{
  "activation": "swiglu",
  "router_noise": 0.3,
  "norm_place": "pre",
  "dataset": "wikipedia_en"
}
Below are experts of layer 6 (counted from 0) of a mixture-of-experts language model. Rows are named router (the router's row for the expert), gate (a neuron's input weights, with its number), up (a neuron's input weights, with its number), down (a neuron's output weights, with its number) and show model dimensions 384-511. Each number is 200 + 20 x the weight over its row's rms, rounded and kept within 0 to 999.
After each expert's rows: a language model's description of what the expert responds to; "raises" lists some tokens whose logits its average output raises strongly, later layers aside. This comes from a sample of Wikipedia text that the model never trained on.

# expert 18
router,192,179,220,187,190,213,194,230,165,184,182,208,211,210,158,221,220,203,213,186,220,207,227,232,180,210,219,202,200,189,204,167,209,210,187,184,187,221,214,182,190,216,222,242,217,199,173,195,213,174,188,206,165,190,209,166,199,221,200,227,162,181,225,191,220,196,227,233,178,226,183,234,175,179,192,224,199,199,205,179,168,183,183,222,172,205,242,232,207,187,230,214,181,225,211,171,168,225,216,213,169,206,221,211,179,211,164,220,203,222,194,183,186,174,219,206,216,206,222,190,170,194,192,197,167,183,155,180
gate0,191,202,187,221,177,189,194,187,198,214,208,192,166,212,210,238,215,177,200,197,216,183,184,186,213,182,162,200,227,168,182,178,191,220,240,202,220,183,155,208,215,144,231,228,218,233,205,181,186,197,215,206,217,184,220,179,219,164,188,220,200,184,195,177,208,205,225,202,166,220,178,209,176,219,175,176,162,216,181,197,185,185,203,166,187,192,200,205,185,207,187,203,185,197,193,191,203,202,199,194,180,188,201,190,187,227,186,207,169,194,173,186,194,227,208,191,206,178,199,175,220,226,186,185,218,225,207,212
up0,211,189,221,203,220,193,235,206,170,207,179,185,209,205,217,206,220,189,170,206,253,192,166,207,200,185,209,214,181,178,194,218,163,204,221,224,206,200,220,205,193,244,210,142,215,205,213,216,200,205,177,201,198,220,204,197,224,185,235,213,229,214,190,161,187,202,214,178,211,209,234,188,228,196,205,190,206,214,202,191,195,206,188,239,202,203,178,209,215,235,203,205,199,215,191,178,204,205,212,184,189,202,200,223,175,209,194,200,194,206,228,184,193,222,170,182,197,214,182,197,198,197,189,201,199,202,175,247
down0,171,202,175,208,204,234,185,190,224,183,252,221,167,189,193,180,210,210,210,216,199,185,194,200,223,177,230,199,184,201,181,191,192,185,211,209,197,244,190,197,208,202,172,196,206,207,197,204,171,176,204,200,210,183,210,157,208,206,179,210,182,166,180,217,231,206,188,192,228,208,217,218,211,211,203,213,175,234,194,177,197,224,180,217,177,229,218,192,190,184,164,181,248,185,205,183,186,217,204,201,175,228,163,224,186,182,188,215,220,185,206,185,197,230,222,171,180,184,196,207,197,212,228,205,166,212,199,205
It responds to: Line breaks and headings
raises: "-", "\n", "|", "==", "===", "As"

# expert 3
router,204,212,227,196,207,189,216,223,193,203,173,201,265,200,224,179,217,214,190,195,186,244,187,185,182,229,196,192,196,200,185,214,178,209,222,190,216,193,235,196,204,196,184,167,202,172,214,200,225,222,209,191,206,224,192,214,211,206,202,177,204,193,220,207,218,260,180,210,230,192,231,189,219,188,208,219,204,190,190,192,186,185,238,182,199,197,185,217,162,217,186,203,196,188,197,217,204,185,207,221,212,212,206,221,184,163,201,212,212,211,174,197,185,200,189,212,179,171,206,200,199,220,172,224,197,188,200,201
gate0,192,214,157,193,194,250,202,196,165,196,222,212,233,210,232,181,255,223,166,215,202,207,214,201,195,204,189,215,217,198,222,226,186,235,192,211,212,215,222,208,183,194,221,226,211,207,165,193,198,208,236,184,161,187,195,206,212,244,227,147,161,208,196,171,206,177,193,202,182,181,238,200,240,184,183,183,224,202,182,185,217,151,197,203,173,187,189,211,211,204,200,193,200,247,193,222,212,198,210,197,205,205,194,214,226,199,211,200,234,210,219,178,230,205,181,171,195,224,185,209,203,207,209,200,158,213,193,161
up0,194,212,203,189,213,216,186,217,214,207,205,186,176,189,178,166,185,195,188,206,205,194,175,217,207,236,176,223,210,212,192,209,211,194,196,195,166,228,199,182,204,195,211,228,181,205,198,228,199,189,153,231,174,222,183,175,198,179,216,188,210,202,195,180,183,231,203,221,182,204,182,203,206,179,202,182,215,208,219,203,215,198,227,214,200,216,219,231,206,217,214,179,234,200,229,185,201,154,196,196,182,214,163,213,200,175,230,213,179,206,205,187,171,250,193,191,186,217,227,189,205,227,177,180,187,213,201,236
down0,184,209,209,170,213,180,178,205,231,179,185,170,194,184,199,228,212,207,214,193,201,179,195,162,182,209,195,156,208,206,209,206,196,219,198,210,206,197,198,229,185,221,205,231,227,182,191,199,210,227,202,223,197,242,184,174,181,221,207,183,233,213,195,216,223,177,161,194,202,212,202,220,224,190,205,189,167,222,195,168,203,200,207,186,235,228,195,221,203,172,211,184,214,179,202,196,201,217,194,185,157,218,205,177,155,197,216,199,204,199,227,189,170,168,221,189,212,206,200,186,227,238,157,229,199,215,195,188
It responds to: Sentence ends, table cells
raises: "\n", " ", " The", " ;", " Originally", " During"

# expert 14
router,228,196,222,224,204,198,230,272,208,226,186,199,247,206,227,201,248,221,167,188,200,251,221,186,201,203,205,171,184,193,230,221,156,255,205,206,253,195,202,215,211,197,214,181,215,179,217,198,189,218,207,192,200,200,185,183,204,224,199,207,250,191,207,207,205,232,198,194,208,220,205,186,206,228,208,200,179,188,168,236,206,162,230,224,202,222,238,191,186,203,224,212,205,190,192,190,240,166,213,198,206,220,208,204,208,180,207,206,203,189,174,222,218,206,174,218,194,195,209,198,202,250,184,212,221,193,212,225
gate0,204,251,220,176,187,192,199,229,227,198,204,211,218,221,220,194,201,178,192,226,179,216,208,198,236,192,198,227,192,210,232,227,178,189,241,225,208,231,152,178,196,206,211,215,177,179,195,205,222,190,218,220,210,183,225,160,228,158,224,185,157,161,209,195,204,219,191,212,214,217,173,221,188,217,204,181,208,219,236,227,189,214,213,200,181,232,207,192,223,218,203,211,190,229,227,197,150,209,199,182,209,195,208,197,171,213,221,201,198,211,195,159,204,194,223,168,192,180,196,245,156,185,180,219,207,175,222,183
up0,184,217,213,208,206,210,213,199,207,182,213,213,189,192,214,206,215,177,200,176,204,205,199,208,214,199,215,182,188,185,194,213,221,223,231,207,219,183,228,196,194,188,181,175,204,191,191,172,190,190,217,240,173,237,188,212,222,199,192,218,209,210,217,160,278,205,194,175,239,225,198,180,179,193,220,180,197,180,224,244,251,164,204,182,202,217,202,219,198,201,188,205,160,193,204,212,190,174,211,187,199,197,221,157,219,195,206,169,207,202,206,193,228,228,198,207,206,212,188,178,212,197,198,200,218,222,185,212
down0,239,209,177,251,216,228,178,191,201,187,215,218,214,218,216,193,172,236,182,176,228,216,238,166,209,180,219,213,190,195,210,195,226,203,238,202,199,190,223,199,179,211,194,221,183,216,185,179,214,190,183,214,178,187,194,211,212,230,245,211,214,209,213,171,199,214,184,194,204,188,229,190,201,181,182,208,177,211,169,213,195,171,181,197,162,180,149,211,208,199,164,205,200,197,150,200,205,158,213,175,207,219,238,158,171,191,220,185,206,186,232,177,210,191,180,206,202,212,198,207,166,204,216,193,222,186,196,223
It responds to: Table pipes and months
raises: " ", " N", " –", " —", " (", " S"

# expert 16
router,196,184,164,208,215,247,218,210,205,192,192,225,182,204,233,194,197,189,192,158,193,194,170,216,195,201,203,242,172,199,197,205,226,205,192,236,162,195,190,207,204,186,210,224,203,183,199,204,165,221,208,173,175,230,200,195,192,184,199,228,215,210,210,203,236,235,183,195,192,182,195,208,200,199,234,192,212,177,224,217,211,230,225,206,201,185,212,189,176,208,221,225,204,199,182,225,188,177,220,160,223,184,198,229,228,194,196,197,207,210,161,226,177,193,204,209,218,193,176,197,210,223,195,194,177,229,187,196
gate0,206,177,186,193,194,153,216,219,221,193,211,204,207,190,217,191,179,217,179,161,199,221,186,222,185,179,152,195,223,211,191,194,220,200,216,209,214,196,251,204,211,227,182,184,196,212,194,228,188,181,195,171,242,195,199,197,221,213,187,198,237,208,172,204,203,212,166,195,188,218,196,215,211,223,168,223,178,205,178,205,176,158,192,209,212,216,200,217,203,199,255,203,225,180,196,247,235,189,197,208,189,230,247,207,185,197,210,180,209,174,211,175,203,199,202,201,159,213,201,190,164,167,229,165,189,179,225,193
up0,214,180,228,206,182,208,198,154,202,219,188,208,181,184,194,176,225,208,203,176,190,154,231,229,175,201,245,220,207,195,229,257,207,204,192,248,171,194,212,172,211,196,197,214,183,186,229,192,203,185,237,195,224,218,184,195,161,201,183,205,206,159,202,220,194,188,184,206,172,193,213,207,207,203,225,234,179,177,212,193,199,224,211,154,201,181,193,208,195,186,213,174,215,186,207,195,187,213,169,199,213,207,213,184,194,222,181,205,192,213,185,206,201,188,196,197,209,202,180,213,202,211,190,183,216,222,219,195
down0,220,204,200,225,211,199,218,173,222,200,224,172,226,186,168,208,183,223,208,216,209,207,189,216,203,204,162,162,223,170,230,184,223,212,181,177,215,190,196,184,177,180,193,195,200,238,233,185,166,202,194,213,190,159,197,174,175,202,170,213,168,210,190,206,193,215,192,213,184,199,210,195,204,202,188,223,192,224,193,245,231,220,203,186,159,204,175,216,169,201,189,186,187,171,213,188,206,197,242,189,216,184,236,186,215,191,189,222,196,196,212,188,195,207,211,221,215,170,191,199,226,198,222,175,197,212,233,222
It responds to: Main verbs, participles
raises: " the", " their", " a", " his", " its", " them"

# expert 1
router,227,197,200,208,194,175,189,195,220,187,194,231,190,212,213,206,214,216,213,207,215,189,188,176,227,214,216,210,196,207,218,194,186,202,245,185,180,204,196,191,187,214,204,199,182,181,193,198,181,191,211,209,205,170,181,209,205,188,190,235,239,191,233,167,202,230,205,198,180,228,196,185,200,243,203,189,180,225,183,238,217,179,198,234,195,204,225,211,237,181,160,153,204,216,230,241,172,186,191,222,197,221,207,154,193,249,222,200,210,171,161,173,205,212,185,250,196,211,190,199,197,168,220,205,186,204,217,182
gate0,186,214,185,161,222,173,211,191,223,182,201,199,221,209,253,239,212,185,220,211,210,212,223,233,216,227,217,198,236,186,234,203,175,158,193,208,171,217,210,192,190,175,178,184,202,180,185,199,163,207,184,208,192,190,214,185,203,191,204,217,227,178,211,188,214,242,200,206,220,200,246,168,228,183,226,207,181,188,217,189,185,171,157,226,183,205,206,187,218,163,199,174,218,217,210,195,209,219,214,206,187,208,193,182,233,245,158,194,251,213,228,162,195,161,199,228,215,204,214,178,187,215,176,173,199,236,225,166
up0,208,175,183,178,148,231,188,223,206,204,198,194,230,208,208,203,211,197,178,194,199,221,221,208,239,176,224,139,241,193,215,175,170,153,203,192,180,196,211,188,192,183,186,195,216,206,200,249,181,192,206,211,193,217,186,216,177,182,190,198,207,193,197,220,211,183,205,227,193,192,215,198,218,200,183,190,201,212,187,190,185,214,204,187,168,187,188,186,217,170,190,239,203,184,203,193,219,169,224,210,197,184,215,189,174,141,242,182,176,221,198,206,177,183,194,173,191,181,190,206,220,207,207,174,222,217,212,179
down0,168,197,143,193,200,176,201,177,167,196,224,210,210,190,234,173,195,187,176,201,231,182,196,190,196,159,201,166,197,210,251,236,198,227,201,200,180,180,213,202,203,211,178,222,208,181,214,201,181,231,207,211,181,217,180,182,225,190,180,145,216,192,174,179,228,206,207,201,207,126,186,193,216,210,224,208,187,173,189,196,186,197,198,202,193,199,211,173,206,179,190,167,177,239,196,204,211,221,195,190,210,193,174,172,198,235,184,221,177,182,208,218,225,197,210,184,160,187,201,209,242,197,183,213,206,220,206,217
It responds to: Place and institution names
raises: " |", ",", ";", " and", " (", "."

# expert 7
router,210,195,192,218,183,201,196,210,188,213,198,206,177,201,174,193,163,192,210,235,197,195,202,208,228,155,170,196,213,223,199,207,190,178,204,220,213,192,178,232,195,204,187,161,182,236,183,218,192,202,203,218,189,158,229,227,204,199,209,188,222,210,216,192,231,198,202,204,210,181,178,221,199,196,171,207,169,220,225,196,203,232,224,188,183,203,224,201,205,220,209,175,207,204,184,216,174,202,175,207,153,181,210,169,180,212,171,202,187,179,156,214,172,196,203,219,188,225,184,215,194,170,193,209,193,172,198,184
gate0,193,199,200,193,163,221,194,178,208,167,224,209,185,148,214,212,196,201,185,227,219,201,186,185,222,177,173,196,171,238,192,187,205,224,184,192,197,260,203,238,221,227,156,198,226,197,185,203,174,216,227,188,214,184,195,221,226,183,195,208,173,187,206,253,210,217,204,223,202,230,203,188,187,190,201,219,191,174,212,212,200,197,178,201,213,192,181,179,214,221,208,179,192,204,189,238,190,199,197,210,198,187,202,228,183,213,228,172,177,177,164,180,202,211,177,190,227,168,194,220,203,161,202,203,192,234,209,200
up0,189,209,189,246,183,204,192,202,178,162,215,192,177,184,210,206,206,216,231,198,180,206,204,204,208,215,235,200,200,207,258,240,167,171,184,223,199,187,208,211,172,197,213,194,174,198,191,200,207,212,206,216,212,171,193,198,198,218,198,207,214,202,179,188,178,216,195,202,206,201,174,164,205,220,209,172,214,211,229,174,185,209,210,193,200,205,191,194,203,180,201,194,200,229,222,184,225,178,216,215,196,194,223,210,189,184,209,219,205,207,203,200,179,177,187,179,174,208,207,169,180,189,189,205,173,218,167,212
down0,216,216,175,184,181,207,207,203,193,209,186,183,186,178,235,232,201,198,172,205,230,181,221,186,172,185,209,151,220,174,195,213,227,233,212,197,197,168,201,177,212,213,201,200,224,185,217,185,214,214,216,189,191,203,196,174,197,198,192,189,176,197,186,198,200,200,192,203,211,217,191,188,233,188,177,219,244,193,206,203,224,232,228,223,221,214,206,188,197,197,195,182,194,175,229,216,183,173,197,179,161,185,250,204,224,216,204,221,197,203,199,197,229,197,232,203,205,228,220,193,166,199,173,205,187,201,231,197
It responds to: Digits in measurements
raises: ".", "0", "1", "5", "8", "6"

# expert 19
router,217,183,230,181,186,192,214,200,213,194,190,176,182,195,201,210,167,218,206,202,205,216,216,188,217,178,196,191,212,209,192,222,232,202,202,223,185,205,212,197,200,177,186,178,189,228,186,196,215,194,177,231,193,208,189,242,208,189,196,212,201,229,159,195,234,219,204,216,236,203,227,199,211,175,200,202,224,216,212,212,216,169,194,221,215,230,234,195,203,206,216,203,170,196,188,219,208,237,180,211,187,225,203,217,212,216,192,182,195,193,182,190,201,203,224,194,163,202,183,201,232,196,204,200,213,192,219,151
gate0,194,165,198,189,202,209,176,202,225,216,180,222,212,209,186,218,158,199,182,213,210,189,223,197,203,222,209,213,208,182,167,201,208,222,188,209,203,190,182,204,196,194,214,200,203,223,165,186,225,178,194,213,189,246,190,199,218,172,220,206,203,203,225,189,197,197,192,199,206,211,214,214,189,161,219,189,194,215,218,209,226,192,188,192,189,212,213,198,192,206,182,208,230,166,196,175,231,191,243,188,187,168,199,177,181,193,161,202,202,197,223,186,204,175,188,215,181,194,167,183,238,251,211,171,224,218,185,191
up0,217,188,189,220,226,219,197,204,220,209,170,176,208,202,212,176,193,231,190,196,236,242,202,226,207,210,214,188,226,200,180,209,206,197,224,188,185,205,150,201,199,179,204,189,231,236,210,201,165,235,188,206,204,235,223,172,231,242,202,202,189,190,197,220,178,207,199,200,224,210,200,179,180,215,181,201,194,217,210,180,209,182,142,225,203,194,183,219,211,215,213,210,208,218,179,203,169,221,217,212,201,185,224,183,223,199,194,208,217,221,180,214,222,215,229,205,182,204,184,224,199,215,235,164,237,198,173,213
down0,168,201,221,181,161,230,185,191,203,215,203,216,184,191,190,209,168,172,229,202,209,216,206,165,206,174,200,184,176,251,217,212,213,169,175,246,197,203,193,190,172,178,198,210,186,142,188,214,207,198,250,196,204,189,186,218,194,191,180,181,177,219,222,214,213,173,221,199,200,214,191,236,195,201,181,190,178,218,172,219,217,179,202,223,212,177,224,183,207,214,216,174,177,227,194,154,189,268,174,233,173,222,196,204,194,167,220,213,215,216,210,169,193,178,204,242,229,192,241,193,162,202,177,190,184,201,180,225
It responds to: Year digits
raises: "9", "8", "3", "5", "4", "0"

# expert 6
router,184,175,190,207,207,194,162,173,197,185,206,181,207,183,190,213,215,234,184,199,229,204,187,210,227,208,173,234,197,212,187,211,199,182,175,197,183,195,232,244,186,207,237,192,218,226,174,201,206,173,208,216,199,217,191,211,210,233,204,192,196,179,215,199,205,165,186,182,192,207,211,208,206,201,188,207,224,214,225,180,242,250,211,222,177,211,212,200,192,206,163,250,207,165,210,218,249,231,172,177,215,226,187,157,183,205,209,216,211,212,233,183,212,219,226,233,203,217,211,192,207,171,215,176,191,220,204,176
gate0,178,230,214,232,168,242,173,245,231,220,210,190,190,169,175,218,206,200,229,174,225,183,232,233,194,155,181,195,200,191,195,233,223,211,215,197,204,174,204,175,179,181,179,234,227,195,211,209,204,228,225,187,194,230,195,185,161,205,215,199,190,223,208,219,195,193,227,204,185,173,202,183,201,194,213,196,190,215,204,214,162,199,191,179,185,201,185,226,205,203,186,209,181,189,177,215,225,222,244,236,200,176,181,205,177,167,205,207,220,174,219,213,195,208,218,189,187,196,216,196,180,179,195,216,231,197,228,206
up0,168,194,181,168,173,197,186,219,216,228,231,209,170,179,171,190,186,199,199,192,189,228,218,181,205,189,210,189,197,198,200,195,173,149,200,207,176,244,170,227,181,201,227,216,227,200,217,204,196,233,178,213,176,216,193,209,222,197,206,182,169,169,166,216,162,190,171,196,212,180,168,192,192,223,212,238,185,215,216,163,197,190,160,202,197,195,205,202,197,188,214,205,227,188,221,198,181,181,155,213,200,201,206,190,195,190,157,188,187,194,204,242,199,204,217,217,217,183,200,214,202,221,212,185,198,234,201,213
down0,188,168,193,204,180,193,184,168,185,215,200,240,197,189,215,209,195,219,214,185,226,182,235,213,194,202,200,213,204,224,230,203,195,185,196,176,195,183,198,162,224,208,164,205,177,157,135,206,197,173,214,208,228,228,174,173,214,206,223,181,198,210,215,225,210,207,181,170,209,226,203,219,244,209,211,179,203,226,177,215,188,181,231,178,187,189,165,179,230,175,203,229,213,186,187,193,189,165,211,232,204,244,187,182,213,187,216,219,225,172,242,184,182,187,217,196,230,176,194,204,205,167,161,188,217,190,170,187
It responds to: Infobox and table headers
raises: " were", " (", " was", ":", "(", " as"

# expert 12
router,214,162,178,199,196,198,204,182,205,189,178,187,202,184,220,182,219,186,219,235,208,225,248,239,213,194,198,215,218,217,222,209,208,210,150,209,224,214,196,213,217,187,233,221,221,230,179,190,199,194,233,175,210,181,192,169,203,201,195,207,225,196,211,207,178,214,199,210,205,195,197,196,209,169,214,225,218,168,215,193,182,226,221,160,233,206,178,192,187,171,179,177,213,224,230,183,206,231,210,172,196,165,192,218,195,203,208,205,174,173,229,214,158,194,209,188,187,224,206,200,200,208,203,199,185,201,213,182
gate0,173,169,200,178,163,199,186,220,212,194,174,198,193,205,173,227,208,200,232,157,208,204,208,188,190,229,231,213,242,186,213,183,241,181,228,203,194,165,183,239,177,202,229,231,185,232,173,198,204,192,192,230,205,229,218,186,216,248,203,209,214,210,239,168,219,182,186,178,199,182,222,213,187,174,179,183,184,174,186,242,230,228,194,177,171,205,207,214,219,203,189,189,212,195,168,224,160,191,195,208,166,239,201,195,198,220,201,230,185,193,224,187,217,211,188,214,224,212,213,189,183,167,183,235,230,233,222,233
up0,216,207,203,210,204,218,184,184,200,235,162,173,228,189,218,205,193,175,158,177,160,212,187,166,195,187,207,169,192,190,196,209,175,204,219,183,211,220,201,154,191,192,198,192,226,216,189,221,177,232,219,189,193,157,182,191,193,130,200,183,269,241,202,161,214,200,207,211,196,214,174,215,221,183,164,175,192,215,201,193,202,201,214,183,226,200,208,221,175,177,191,187,218,202,209,227,207,216,194,211,220,196,203,206,198,207,221,161,187,223,212,191,195,179,220,162,190,224,198,192,206,199,201,198,234,194,173,175
down0,211,191,258,202,204,205,204,224,217,250,191,217,193,233,225,187,180,209,194,201,192,197,196,236,164,210,209,186,196,215,156,197,192,191,230,167,201,197,214,187,233,192,182,156,208,220,213,208,223,226,212,181,228,201,221,192,182,188,212,221,196,208,199,226,222,205,184,223,240,191,201,216,207,181,195,173,224,234,222,215,206,212,183,203,178,169,170,182,194,203,187,184,223,196,212,181,201,186,213,191,199,195,173,171,189,197,188,152,244,238,214,190,218,172,188,171,212,210,224,201,184,208,206,227,180,206,172,163
It responds to: Spaces before numbers
raises: "2", "1", "3", "4", "5", "6"

# expert 9
router,216,202,211,189,218,203,209,201,200,227,177,188,183,218,198,213,224,208,194,174,206,227,185,212,197,206,208,177,216,188,184,218,174,161,186,191,192,181,169,213,214,211,192,187,223,158,185,213,215,195,238,211,230,180,156,206,205,171,212,216,183,204,172,226,206,245,191,179,221,164,162,184,185,198,187,202,234,181,195,229,152,207,159,210,164,176,201,166,236,219,222,173,201,171,228,235,197,225,174,191,214,152,206,213,225,195,188,164,195,198,201,191,219,207,186,176,234,218,174,195,277,208,176,201,212,192,210,249
gate0,185,140,212,198,181,188,176,185,204,180,202,207,154,202,220,207,207,206,220,193,186,181,191,183,180,223,185,146,223,187,221,163,182,188,176,171,186,223,194,210,202,213,184,205,170,207,193,171,160,183,203,180,182,210,173,214,195,174,193,220,179,194,144,185,202,201,188,175,176,191,217,165,204,175,182,218,192,233,218,212,189,214,204,195,213,223,163,187,205,201,193,219,203,200,203,195,212,203,224,222,164,216,232,180,203,196,197,247,188,196,191,217,189,200,206,183,193,213,218,212,202,228,179,198,172,181,158,180
up0,179,213,209,209,207,210,197,235,184,177,198,188,227,257,213,192,195,210,211,227,224,188,208,193,244,230,212,205,210,208,185,221,201,207,221,194,196,175,197,198,187,228,203,207,188,216,199,183,166,197,218,212,161,170,208,175,167,182,201,184,218,168,229,229,223,199,168,186,214,226,192,211,198,219,202,168,209,186,178,200,202,223,192,231,217,197,188,192,180,214,194,169,219,161,188,171,180,165,208,165,210,197,152,159,200,188,212,199,197,205,218,220,184,189,219,204,163,182,211,219,248,230,195,208,214,200,198,202
down0,208,210,184,238,244,232,171,176,194,190,197,213,200,181,195,208,215,179,160,173,196,214,215,223,178,213,203,219,182,195,213,154,180,196,233,224,159,203,233,220,173,210,195,180,202,186,213,240,234,197,190,186,200,188,181,188,192,175,211,208,198,206,165,175,206,176,220,216,190,254,152,207,202,173,209,224,188,186,220,207,177,196,166,202,207,222,188,204,153,197,190,245,208,196,216,203,215,169,197,213,185,215,214,182,187,216,191,187,209,211,165,214,211,158,189,172,208,200,198,197,204,225,199,227,177,203,201,206
It responds to: Titles of works, awards
raises: " (", ",", " and", " –", "]", "—"

# expert 0
router,169,209,230,204,189,215,239,170,232,202,243,225,163,196,173,195,171,219,225,203,187,161,225,217,234,205,204,191,198,209,233,214,241,173,221,193,186,196,210,160,181,216,198,227,186,221,194,200,190,226,166,198,203,187,239,219,206,204,226,225,210,207,202,226,186,172,221,189,199,198,210,206,215,206,207,209,166,186,178,203,182,180,179,235,219,186,188,207,209,183,183,227,169,234,202,181,190,236,198,166,203,202,199,188,230,210,195,203,189,195,217,224,208,194,170,153,185,171,199,195,179,208,194,195,190,232,203,188
gate0,206,184,206,215,209,208,215,177,216,189,203,195,239,211,183,180,196,244,249,234,246,169,223,237,226,168,194,232,203,192,180,210,222,207,182,192,194,182,212,196,230,216,206,165,230,212,168,204,178,206,203,175,196,143,196,188,215,209,229,227,246,169,227,201,211,196,198,221,211,223,200,172,189,241,198,202,177,196,213,170,168,213,204,188,189,215,233,218,182,165,199,255,201,200,155,212,180,171,218,202,184,210,215,174,231,225,201,198,188,210,213,217,191,201,191,245,187,215,210,192,180,206,191,213,200,212,169,181
up0,223,218,197,229,209,210,204,185,201,184,209,182,217,205,171,191,170,178,227,188,229,165,201,204,176,216,162,202,219,215,174,185,224,199,237,209,207,207,211,191,246,184,221,217,196,190,203,208,186,188,156,236,193,231,223,196,181,178,202,199,183,231,186,207,226,227,201,179,193,196,235,189,211,219,187,213,184,204,161,222,187,213,208,183,184,199,225,229,225,181,177,200,205,218,193,176,185,190,197,200,207,237,197,204,201,193,205,201,212,180,214,188,153,219,209,214,181,184,197,204,174,198,208,248,207,214,221,212
down0,183,208,220,199,218,202,206,188,217,167,188,265,185,212,246,199,179,194,230,189,198,204,247,216,187,225,206,204,174,178,144,213,196,187,175,185,173,190,220,216,216,200,190,197,209,183,184,209,181,210,229,168,201,190,230,213,206,191,197,222,209,167,209,207,202,201,195,192,213,194,173,223,185,215,208,199,184,197,217,187,194,227,176,181,214,246,205,234,224,186,191,214,191,234,179,216,224,215,202,214,190,209,186,210,233,213,207,179,226,211,189,186,216,241,200,172,195,171,244,213,211,146,203,177,184,210,207,221
It responds to: Clause-linking function words
raises: " a", " the", " an", " part"

# expert 2
router,193,206,218,176,206,184,164,153,151,197,174,221,218,193,230,183,240,194,224,169,192,191,218,226,191,211,152,204,192,178,182,206,197,205,169,242,221,190,195,236,193,203,230,223,203,160,180,201,212,198,214,202,190,211,191,208,194,199,212,246,192,201,183,200,159,224,232,187,164,170,221,208,184,198,204,202,181,206,174,181,213,217,179,157,204,164,161,201,193,187,217,169,184,168,233,204,251,166,220,187,164,212,181,209,206,213,173,179,192,213,195,207,208,193,190,173,185,181,200,207,219,236,178,209,226,200,223,225
gate0,167,159,205,209,223,188,187,240,191,225,236,194,220,178,181,216,191,172,181,187,201,198,169,194,189,189,195,216,195,185,222,225,207,171,196,212,212,185,187,194,212,220,197,178,191,181,181,204,202,193,218,207,183,181,208,197,174,190,215,206,213,173,222,190,163,191,202,184,192,185,207,214,193,201,191,205,190,180,214,207,168,176,190,251,182,202,202,187,180,164,158,187,169,206,215,203,186,170,190,196,202,179,196,186,209,200,204,215,209,179,220,216,206,191,213,213,199,208,211,218,244,212,200,190,193,192,253,202
up0,204,178,208,196,214,200,210,222,162,171,178,171,180,209,141,240,232,194,212,190,220,190,169,172,189,209,200,160,206,200,222,210,248,178,186,151,196,202,199,190,167,231,215,188,222,181,197,195,186,181,190,180,163,197,201,185,223,210,234,186,187,218,238,204,213,183,159,165,245,213,186,245,214,242,226,176,180,210,201,185,200,188,179,212,197,197,197,187,215,190,176,195,202,202,200,186,229,178,191,199,228,181,159,224,182,216,178,219,227,187,215,236,174,190,180,211,194,212,183,186,226,205,236,197,198,239,198,187
down0,187,179,197,203,185,204,221,149,169,212,182,206,223,219,195,185,173,190,185,184,193,199,215,209,250,194,175,188,199,210,185,211,215,225,196,210,223,193,206,157,218,205,162,226,220,211,218,190,171,185,200,172,189,234,187,203,218,219,171,176,190,190,229,199,220,185,194,209,168,211,195,185,207,209,221,197,190,199,196,247,135,229,187,215,231,204,202,193,205,205,209,197,235,183,191,230,183,207,228,230,216,190,220,163,215,206,234,208,148,198,222,188,203,161,211,235,179,219,184,212,205,241,206,196,208,211,212,200
It responds to: Abstract nouns, modals
raises: ",", " of", " in", " and", " by", " from"